From a checkpoint of a small mixture-of-experts model trained on Wikipedia.
Training: a variant of Adam for the experts, 7941 steps.
Below are experts of layer 8 (counted from 0) of a mixture-of-experts language model. Rows are named router (the router's row for the expert) and show model dimensions 0-191. Each number is 500 + 25 x the weight over its row's rms, rounded and kept within 0 to 999. Numbers have three digits each.
After each expert's rows: "comes after" lists some tokens at least twice as common just before its tokens as in all text. This comes from a sample of Wikipedia text that the model never trained on. Tokens count by the router's weight.

# expert 32
router:522496556495484492522467506471521514489513458482541483534522552483536522514505498499464478468502487478474471485513501528555491487531539488487496508472515463525490517445513438495554491446514492529503484491511459538495480506456531473497513514496502496496470503502514510491521534492449527467479490490489461537533530517509526473542507543446519533537485512534537500446460487476487498524450498527488483499499500471476477511541487516516522483458505493518498477492511459507478532507464496505545501477493515536486503472521509503473483490459532464493536502507503511520514478485529509500
comes after: " in", " the", " to", "'", " of", " for"

# expert 9
router:520495521521494458477455501474516505454528489475551505504542518463531515531530470488491469485503511504469486523507517504494446458522515526517507535504517499532504505454519467485537489472531512498453540499516505501470557470472510520489503503538526482532493531486462479465488471518446526470468480506526504464496477532518528497468528503477502519506517481523531521473511508495519482529454484469489467511490454462470511512530482521520523495472538490502489499533529461557474516493503487482509510507505534516467453509528488496465533487490509476498552547491517513495505518542525521469
comes after: " the", " The", " his", " a", " National", "The"

# expert 28
router:515491506492467480490520474472518538460547496460507493488508537484514505503555496493496512479513482491465502488540484553512492476524556499438537491472494497510482518514497476504506477480508489490508489530491434521488505492505513477471479532504534471515460505496506483510501522488469500509452519478525505456485538556503536475505494499483521491521498543555487555491499461476520502492495489526485476508537477494476468513486435516533523499479497475502512474494522514538472490509511497462520467498480465516446496474479498473501533461492508480461522516544539534556525526532495524532
comes after: ".", ",", "-", "\n\n", " and", " that"

# expert 6
router:507495488528493513495513481485520547488543501476506471540509544445481537506532502502494492484489508446498472503527465502518478443516536468499517492479504512477497510497486442474498514525526441514504502507507477557499518503520491470479472518548543475533477504514513489492460460517487529509474491491523524474513513532524522426484508524494515552540492499555517487482503466477500459522474498504467497469522503475460462522549483516538490519513500491495499505530507488496489510514470470455508487464494525532473454481514493500481512499499508500439519535543522527516481533503530509506
comes after: "\n", ".", "s", "\n ", "\"", ")"

# expert 11
router:523525525540487484449498451463500511504504472449522494492506531478542552508533521507496448485518517500480510478553494525521506506532502503462499520522522469523502486506543480470527490482520508503487490509530501550525500511464537455469498525497508469508465480521495482475494525520441514492507498536521504470509498507496545488534510521476548508526495504548516507469509480513539491475476450453482496504473514483483492503539486487525533448508494482514469496502557486516454542499483465482484479455529508511492467491516476529476503461503510460473488534520526513477522520531523523530
comes after: " a", " the", " and", " of", " The", " with"

# expert 5
router:520510529482514473497490501467529526482495489480483497509530520470532495559552490451465453447504501515494470489527472499544501481522516495459513557499470461500500533469498490463526491472507478535475517505524473497504553497483516506488463502487521466538515523501476467473526533492461475518513486495568492499520532470499539518489513550464505515503482492523524545498515470428521463525488503498477482504496462461493491498501516528502518469509533481513503523546516469526473506500493494459521462481515502512458470493536485482509491506470482470474520542500519507524497502497536489464
comes after: " (", "(", "{", "–", "/", " ["

# expert 38
router:518495503487510485515481454455514526484500478502514497518508566485501524498470488476514451476509489478473488494524510480528471491541550478483522477489486468522482570514506479473516515489526515505498525531516478544488509486467496509495480478501529472508482474509472476526491547468491469458494494471500518490478479541521520457504558498504479509497485565518543538478492459501530505510462489520456496494496491487486496509504456524509522461503481471493516503525490459481467536486465506457540472488480490511458475482481488473487529481448511508497523543524480501510542505537540538548
comes after: " the", " a", " and", " to", " \"", " an"

# expert 31
router:555492549498497470456477457424487503460504537489505500516511555483492503474508504489521492500497518510499470493496491485554463498531522492449499501506486485481506505498520457484546503462511497485475499504520515513508510522478551481477486513513536501542465520476495494479522517521496528479451520451529502441498519488525536503523481523455505492490491505521538548474488469489504497536454493486484474530479489463472486524543516538521549469496520500486507490530517486496492510478503535476503484490479516497508493461532493465465518473470516458441478527513524482515523530544514517516
comes after: " 0", " a", "%", " 1", "  ", "0"

# expert 19
router:546478526491471497482488469469509510500523459496515447465543524464472522551489536493489480474506494483455500487491510506534470528512513508436513518506500486497530521490499488509518496481481467484475482516530462511484538537504533494458458507487515488471478511518505482459511463499481507502493472495559497500481502527526477453509499497504511502525526525529550552473513456485522463545453489519472496531504484492493485494503446567496535482505510500544485494511523474523453490516470501486511473472497502518501497485528489441490532492458511466478530525534537505501501540523509518488
comes after: "\n", "-", "|", ")", "  ", " 1"

# expert 25
router:525509522509473473500471478480513503472532493475564469501490533444502507537491478460464480457514521472515501469530513523564510457546525481489513507484476514526513524446511469499517482481465501526486529516538504525506536499506522479509469519521525460513494538480492486494478500471492528494482504475513464496502502530495553515517486550491515517519475503516511514489514479485485482488434487532484468520496477494489450513530498531518528491519541450499501538505493446554493492523474528483564515475513531526482499475484523481514506480465502470489518530521501491523534534531500525501
comes after: " is", " was", " he", " as", " He", " It"

# expert 18
router:511491535528528510502505463496540520503474456502535478519524533489531499520504504514466446472487468491517497504526481496507502478519505463492508577484515486513505523479474485466520509482483458512499512492544535516508532508491521519481474525543502476539466502504478501487517473521467508515502485524538449458480519530539473485512516533478546514535516524508489494456478474473473485492474484519490478499475455490470472514509511477534539508517493473510512485503512497536479560504453514490529504455493490548526450457501516493458507506516523471465523555531505539491488545489488502534
comes after: "\n", " Born", " Th", ":", " on", "H"

# expert 16
router:532535517498534407496485482459510548462503509502511489478529541514517519544499498496451468505507472485460473487516535482513463484523514512489505493498515475513499542519515499505521493464507498490468524507528537490483532466500520510505457527530518496501518519492518495486489475503465473472482480523526474462483477512508493470473530507481516532473513512496496527497550458474474470520453413480494474511478469496488475531541484518517527436514501438482492532538524505520474543512478513488497500511511478523509504518512503478513523506488499469483549516493492546508524511507531525505
comes after: "-", "°", "′", ":", " •", "Personal"

# expert 3
router:498518572546512456504484516481526538462516530482504461494564526485493506513497457503487490464485502468478449515520525477518487483525479510480502545497538468493529509486483484476491506470504493505499521506529487517483526499485567480482457520517533494511505482499481460465485506528518474481513485518515457501545512507494507489509520547491499509534473476546505528460503498504506497498491473500493498532500498479493485551535528526539507488506496444516484470528506466496475559493451499438507491509536466508483449482531485504510492498469538504491532529533495521497487509481515558481
comes after: ",", ".", ":", "^", "–", " $"

# expert 22
router:520472542507520467510482487487523491455540478484527488478518527464518537538512478519453475466475500482492489481544468491548455491537514476471532526525502486496526517493506462485511494482505503496438544513504495510512509514464505481491513521511506462533464480503492446449498540519501561520441511498519499467524485526543529474478522528467511535541486551541529485490531511475486496512445488518484493490502510460477485510554501517491530445500490459523483522517543477514491516531480487497497499495490497509494499500513530495480518494489517481460506531528497506514537496540527501497
comes after: " of", " in", " the", "'", ".", " to"

# expert 37
router:516479520517508505459495501462526558497495433479521480493502514498521495505520527487496500450502478507440491512514519498507453473522516493501508523503489495510567523475500466489504493484502479518504507534521487494474500481482531516485499526509530450544480539535472499478515478539485485504460500488514513466501501512531514463522547520501518553542464556507515496466471484479513493512479494508479479496536518474501468494504488519524524501489462489510506512505576503524461528515497519474496475472512491535448477493480488452505508451519528468518524497540523503498540550529543543481
comes after: " the", ",", " of", ":", " in", " at"

# expert 21
router:506493486525536500513490509509529529490542490471505429523524533476518515528494481463477480525493520473423472493512475472516475483534529459472483539504524460529503559475488491487503509478528500557512531490482488557476527529505520502469477523492491450536498509515497477494490528507472480503500502501503498514511486519521525504489497514471482527531461535520524526441515490459494456539476488499471460510535484494500492516551464539510558491518519484500474505500520450526516484476490485460492516494523519521530446516489527485465525518497505483492535537515495499486483495505513538493
comes after: "=", "\n\n", "-", " =", " \"", " ("

# expert 30
router:553468525519506487489490483511543522484542457485519485522541515489528513513501495450488471458489488485444479470518525479542506453515512520482529509510520470498497494479523478506526506469522485524492517512539474503511506486468551515483501546486516504513455504522462469481476501538488469490494472530540475476522523517528548491489533554515493507517509511531539530442483457461522494500477465473486480500539499483436477537526463533504516520487519504489464488508497504509463523475507478478548497502516504485524450501514507492488498474507538449471504491510513489535504520501530521471
comes after: " |", "|", ";", ":", "–", " +"

# expert 0
router:506461510530489469505482498474531481468527516459554460485517516472509515504505481490468458478501484466521488494533514525531480471544482480496524512495523492531512475497502487488523501498517499529491500519502468530513507452514516486464489529510500463534477494507442487462490492507484551529481486525503507496487503510526506435527524541480503521538497496541480529475530501454510490544465461531473515471500447481499438515507477538546498491488526479500488497533545459511483507471469486481538493459450511530464451491510473456460495496511513498489507522502535520515518523531504500515
comes after: ",", "s", " such", "\"", ")", " known"

# expert 2
router:514510501511474450531490511477519534457504512494524457486542502488530517538507480504464484467506491472511452455517492478565489512522517467467540524501538498491500516478534520486512505499521453526488530520512486535480535513467524492491483559562524499510476512514469460449496498493485532470481512524519499517548510538468523476498516484467500513513482509526492530489476482487503473529467492476431503486527472450502462487508480491493503496491516453551475509516509469486494486495473490461543483478499507500503475498502506458475515483456499461528528514534492512493465482521492549496
comes after: ".", "=", ")", " =", "\"", "19"

# expert 24
router:501474540495473448488502490512518495482526507489513487482519518468510510550532492481478506483477517488452473501574505484525503478491499493496518533521500493530465481483517484487512495448522494525496565496543468502517526482505540486532466558530527499522492505485484473452506476488419516495470515487532457510509513523530513471509531518486514532533452487504512500490472478488508479498449464526459514497517474469507500509505483510517505484448506472511474497498519485527490523492517494471489477522512469535493463467544498475476507454455535475475547535538478525484497515504523503492
comes after: " in", ",", "–", " 18", " In", "In"

# expert 27
router:501466544503459473473504501480522501465526516522514500480551506480510489517509476496501460502460526494466472504548494503537493489510497482465524529468517505518506483452508452483535473493507486540529500511514496521531543502488545495506466524532549483511480510477484502457481500546462529486467486480536493454497486499521541487476528510468492492534500500502513561467474426477527496514451473480496464486494489506434484514531457509548538514483523497490488497492494509502468542521485480496513489470484514511483454485476477506478491478493502459500551532513482516519538526500490511491
comes after: " |", "|", "  ", ";", " —", " to"